python train.py --n_layer=16 --d_model=256 --n_experts=64 --experts_per_token=4 --d_expert=64 --d_shared_expert=0 --activation="gelu" --moe_layers=[0, 1, 2, 3, 4, 5, 6, 7, 8, 9, 10, 11, 12, 13, 14, 15] --router_score="softmax" --normalize_top_k=true --routed_scale=1.0 --balance_loss=0.000701 --balance_bias=true --router_z_loss=0.0001 --n_groups=4 --groups_per_token=3 --init_std_router=0.0113 --lr_router=0.00137 --n_head=2 --n_kv_head=2 --head_dim=128 --vocab_size=8240 --norm="layernorm" --norm_place="pre" --norm_eps=1e-06 --positions="learned" --qk_norm=false --attn_scale=0.0884 --tie_embeddings=true --parallel_block=false --extras=["capped logits"] --init="normal" --init_std_qkv=0.0312 --init_std_o=0.00552 --init_std_up=0.0312 --init_std_down=0.00552 --init_out_by_depth=true --optimizer="adamw" --lr=0.00129 --beta1=0.9 --beta2=0.95 --weight_decay=0.098 --lr_head=0.00912 --grad_clip=1.0 --warmup_steps=285 --schedule="cos" --final_lr_fraction=0.1 --batch_tokens=65536 --seq_len=512 --doc_mask=true --train_tokens=386000000 --steps=5890 --dataset="wikipedia_en"
Below are experts of layer 2 (counted from 0) of a mixture-of-experts language model. Rows are named up (a neuron's input weights, with its number), down (a neuron's output weights, with its number) and show model dimensions 0-255. Each number is 128 + 32 x the weight over its row's rms, rounded and kept within 0 to 255. Numbers have three digits each.
Before each expert's rows: a language model's description of what the expert responds to. This comes from a sample of Wikipedia text that the model never trained on.

# expert 54
Description: Word-start or stem pieces, often capitals C, V, M, S, and pieces like mission, ass, port, bank, in section headers, model names and technical text.
up0:114192128093136113099164067038179111115096182081112102100128192158197180120138145123136112153114163104139107128128096114105125163124108141179088159113124126104134153085117162127125089139161155110167126139140156105091162127189098097153155109133116156118119179096135122110089100146134054207069127141142182147118176106133125163132176164108142162174158097083164108167127043121086091121091181159154131122105093092077085055165162122149120137093147135154133068098160168147101107163086135149158132103154168095132068162111090178161115133146167159187175190202083146107135125141163179101115119177163098119203113114118096076075109153099128139108117129127107125149147093120139072117120166136142110122095088119123146111163149177136102122059117097130128162079091126079128135099118087
down0:204113144137076106063141157167178120113164175108141162108109134095078137130116132187174117128209135103106124123124154172059105138089105097168154108118120155100119065127128162152115142064128135158178152165123166177138140079152090149120130081149170057058164088103162132140176068138119090220134138115165047082173084117191151180180128115135143158069155119126151115181192094097094132160133174157132066121148108097092161140102126106105123129147124104133153149162143129151077137107134131118137163110098155077053148146109137123147094122119125128131099111179090119130107129171132126176095118158152102143216091119110124120161125076100099158116129126125120106164080133151139095134127143136095108147121130099079106121104184109191148094145058137086124188094136150134077120150157154

# expert 10
Description: Common nouns after articles, often completing names or terms, such as school, College, Park, League, area, part, field.
up0:130148132082178089113119102106172128074106164082109131117102154087110119143149102109141146143091098113167192065084108150112109148144157113103124153099085176171127148085162094087170115149169149093161110118171111139117099137041167150128155154120144201124080107120099134120118154169155144124153084083150113139109130133110133164184138121100166123143147114130046121132148113132039145176132166169116087088104117136196145121105065114204129095156057108151063131067143159141129166201178167100130165137171116148094136146105121159142099122128127186125092145169140133126169133115108119159212178147094045113124114148161073082144174121100101128135090143121150060089069196071145146128085102135127081116149133128145136160137165122110102110141128125177116096130156113124140155214126124
down0:135122082096174181139148101124125144114145116133087147137138092098150148115199099145132116072126189083112205100091156140111090159107141092146121206133146152089140209148145111142140133110213185161112172132161115094106127107078097193124131168070137170143136109097126075116146117167130197131097124154126141145174083129161167093118155075111115101147072116148208173131104153155121120153128181132122149108106176151123136188102097152133076176180136109115118115148157136169131149191100116137124126142158149130192148099136148121108062130119152111141165133105116111104126121106074152108125132109142046136147153114162097103151092103077110170181090097102140135092096137043155075098114118114095117150101077095139141167085135161130086072082085120110126122128170212149054136166121098

# expert 45
Description: Opening pieces of common words split by the tokenizer, such as sup in supply, ec, ep, pl, re, trib, cl, dec.
up0:123134089162121106122147122070109079099185072120122098207194118162124088119194164088113047147057123092166130182178109152110124109133120194115145148118119117178136140146147158071171091115051108176131105118185179115140158116109139156184144058125159112121114146081155147168139083147140129161132093138152158145133128063168132119173118128117137157139137197136163103140113084159148117069062087112142113125135187133124107117142131130153132083137161100114082140148135111096121091135071109131119144078131094071139084160159117154119058164157124113078154143192123121074158117131136141155160127143152134051200083105150109170130097101103188146049108131109145171177163152116128154126130047130171079170146095094120121149134141099167121138125129106123137134100180130173098135119127119
down0:114153189122097121113112066122125088154162072083200101167141123114135083126143202128090132158132081158160145102140120127115142111143138033155129134131123122147141124116110110107193183133156081207162120113158142119186137124072159116207143110091118146145145171167122004134151164146141105123129114145143105166055104134186090086068157179145133056115204104100100066048144171136147128121120129077142109083116177116161147139134109128137129146159130139077190163117154165105127121158151145113128136078122129135123111077131150120126114107124126112086101115132149152090133133101128121155103130179125149132107160142171099088139133059155128137111089121103147159111173132126170178082098060132138083145187106114175132118188115118147129123162116109173128138136173072182106144141149064

# expert 63
Description: Nouns naming kinds or places after the or of, such as name, city, film, system, school, and infobox labels like origin, type.
up0:103131189121130093109115100127168164102069092116138131163123138142151167118190158140126130191133136090174122069091176133115111212134098085139127108102157099139107168149128158096069135131133110141090120126119144135113135146136166079080128150097096133110133134102112113096135150128115149194151129160113094107177129089157089085143067126109165156157135136108146155170078160132130127087107156066150086134209117103152090115061140126121122146128071099070190134095055139178147135137144117173118162124131133118128145141125155098144074150112125134118180155169087100169189085148146134092139066149110115102076187163147116151184175239111179083112148099158162127124075133107032099109121172108108141179134148145132100103148125134150139146067168111155098167178110130147152090173132048
down0:116129127165087122115088144107131138148074177077080148102119103156075077149164134170140110139060128082063058099165138091142132157101140136187122156156108116130097108141100171133164129194101114090115112167141125106103163114145084143093138200132161147184088200098140097139145129138172109079169166101157157098093097120122089139146177095123159130146182110114098134092107139148100165128105106104080137132135104131148100090099148202142100160073125152134087158107103168111130198116137144145172096099090049068097148177138200075105157102103116127144140099135146156166172072118124164146080153102127130156064083094117141167138087179138161117167157151110093161067122104115147151143109140134140118155120127106172124133170156175090101130124140097100178148147081080147166142219134053

# expert 39
Description: Everyday nouns and verbs after articles or auxiliaries in prose, such as work, time, place, game, played, way, name, performance.
up0:120116076154130158122174122142177151132108123112150138104128189158117151161116099128101140064067157107159165148085125106162125118136082147162121108144193159120124056129093101064123113176135139159169139146189104186019106093086159149120136164086161105144185185089132131075126109157111127068101118081085166097106167189167109121112182136121143109113106086150132175069163164111129088131102128087138183129116153102132091141155063099103118141137062150100105100089134107073133128137121104106144127200117144173150079132112158152127105140202124107144126177133127115134146107160092136124197120153116146123121121071105070215140141082155128114079102126213074147115083184121135127085084147121157128083138163114115168137145153093101107142150141137203115107138148125184120122147097113
down0:122158070146089168074143077162127120128090085078157120154166112136104116168145132145113133115086078110123144125136143087103136142168155133111126132151125127170127089150097101108178175164103108138089135155100121080126063081132152149143137160160138143105133201109171091134112155095076135069054117157069198159125136120202087142093155115087148138114088136117188135139150124069155160181143131155128057040151126149098106111118103078043135111123091142098137136152144139146138156126151138125159167206151117113066132093092147163119181148136120165158113133126053134094168203126157123194099143076148149097102153168076167198148137106165080198105106132100133138126137093147112149112105139090111135106076116131131143135156173079120182123096107119176189156098150091141124102156160153

# expert 26
Description: Function words joining clauses or noun phrases in running prose, especially and, and the, to, the, that, which, 's.
up0:120137055107137112148133116061094089149124135172124104141149138184104126143149094129139141086124125161169151154116174114144170175105149143161123138112101078128078121125154183107123166132168148099100176139103144117074148120137123151131096122165160091128143116158130112157125159143132108116155143134153118165177118139088095098189118060136117124101141129089125100115136097092139161171092074197095132090122109182150116127163144072106122140101109122123141097137118133156065116128128123125162182124193118136110120147129097188122219096141059090112114100142078120103178091074161165111126136214088162148137092117084113089166198170147109086136119118168072194174090108127145119137133164130067139105113084226054178112175140159137043118141152089109166154206115177126137099101171136
down0:144131121164110106092157109151060151078136145168135129202114195080145158139105147131119156074166183153151158158136118067152111141082152139166123104098138130128113099073061133147150138133097149103085109139053052157120152097153105111033120092167137093100119129216037153141123168128145099123098054118104102105089131118161097121131117160113132113165152057111138121183145112122125183147110125177162148143114166106149107142154162098122107080082109134174100146151148119168058135182126137111121103114102130101153137104166158082127153093172118118105074165167177092168110149104102145179114108102201073164115142122139106098206131088128122122133111166159095096172116098171168144163154174120135131130191180127084102106125144137171174117161165141107101142122100153185116144159109136

# expert 30
Description: Sentence-initial The, conjunction that, this, for, which and year digits after line breaks or periods, often in biographies and academic text, such as said that, Known for.
up0:183101100069116121133211195130140117132132132148135151131082111123143149130101114147149153088144163094162125061115130133156096192129075104116094144123162144150124079131117096066120090096150162117142120068114067123159139135130060127110134153060158160119123124157123092111099141141128118097118152090157158118174122145147122128033163182116159154182096170103115221119152134096138099161169123174109101128170146069122133096127163165119101136085119113121127100156136140163118137239101102172091074154137109159096127119114113115139165086124110145115138177119023129146147113096136163093153108118097111175162148133130201106103177151193172121133139142079173134148145117103160112119110177148167129112095120141103117142072156116090209133104051166114116153121126164135079153058145086
down0:094108091143123173101172102190162109153223122116163166091147101134084092142111154180105184116134072137138175127102079111153094151180119145165139142135066180143138126145150072131156101103112109115209107134108145150178123104169130113201113085123112120167124083180202141123070152158123156126107122106088154105118073157097145086099158102105109115203132118096109106131172133141152116113167150123145115141178104116095104108195097148138148105132106151139104130093135110165109139135078104133114117082136137100090206137103162097101163136154150138080149095101110133108104182138035072194130186126135162105136118128167108061108148133157118138052121144096146118175158125116159150150124154089126166107149144035132166140161114125108144096108127148151097131103081100065147133216148163

# expert 38
Description: Consonant pieces such as w, v, b, ag, av, V, K inside or starting foreign or unusual names, e.g. Shweta, Venkatagiri, Gwen.
up0:122113125091192112095103096084062139130152123081126115138169191147155137116140133117117115132121144161120095135188081168049154127135158123121127194090168140085135134113158196068100138137194146139097088093109202105099108192104126146105113107114118104139133135158115107145110153067128114080111060189129168129179118103156154145155156110158111145166113108146136152096103147112145112135164151201123176093109111175086124073120106131142136116156096167188058120142134136146176123137145167155131102176134197091080182091098070178136122164134174155144173112159087118091191151129081096102168120147132102131151133083120120148102094086083103182137068097178123118159092097108132064143171129135092140111109159139154129112102108077128149125117102109063182162147142131125047110077187133
down0:090068143173091186120107152122126164106137123099140137167191155153121090136112125103119135165129122105139087155140110167073065034131069117134154110125158099138128020110140170105180153092133138137153111117115136095170115116092103168067146063159106162115136150109169155091104155117125161142073069169161061138153104104117124166167096099083116179153119146166150118164127086126189149216153180187176100095087167135095120099140144088101129069125104133162119130109117131109188165123154119106077107140093091149075078221123135129130119152120125160159099140106079090136092155147149131125144088055157154144157117102141168125118151135156109141159110142160147120161084129113145106107124136169122123114030162111094118131094215174140106102104148115097175138126113129121111150139175145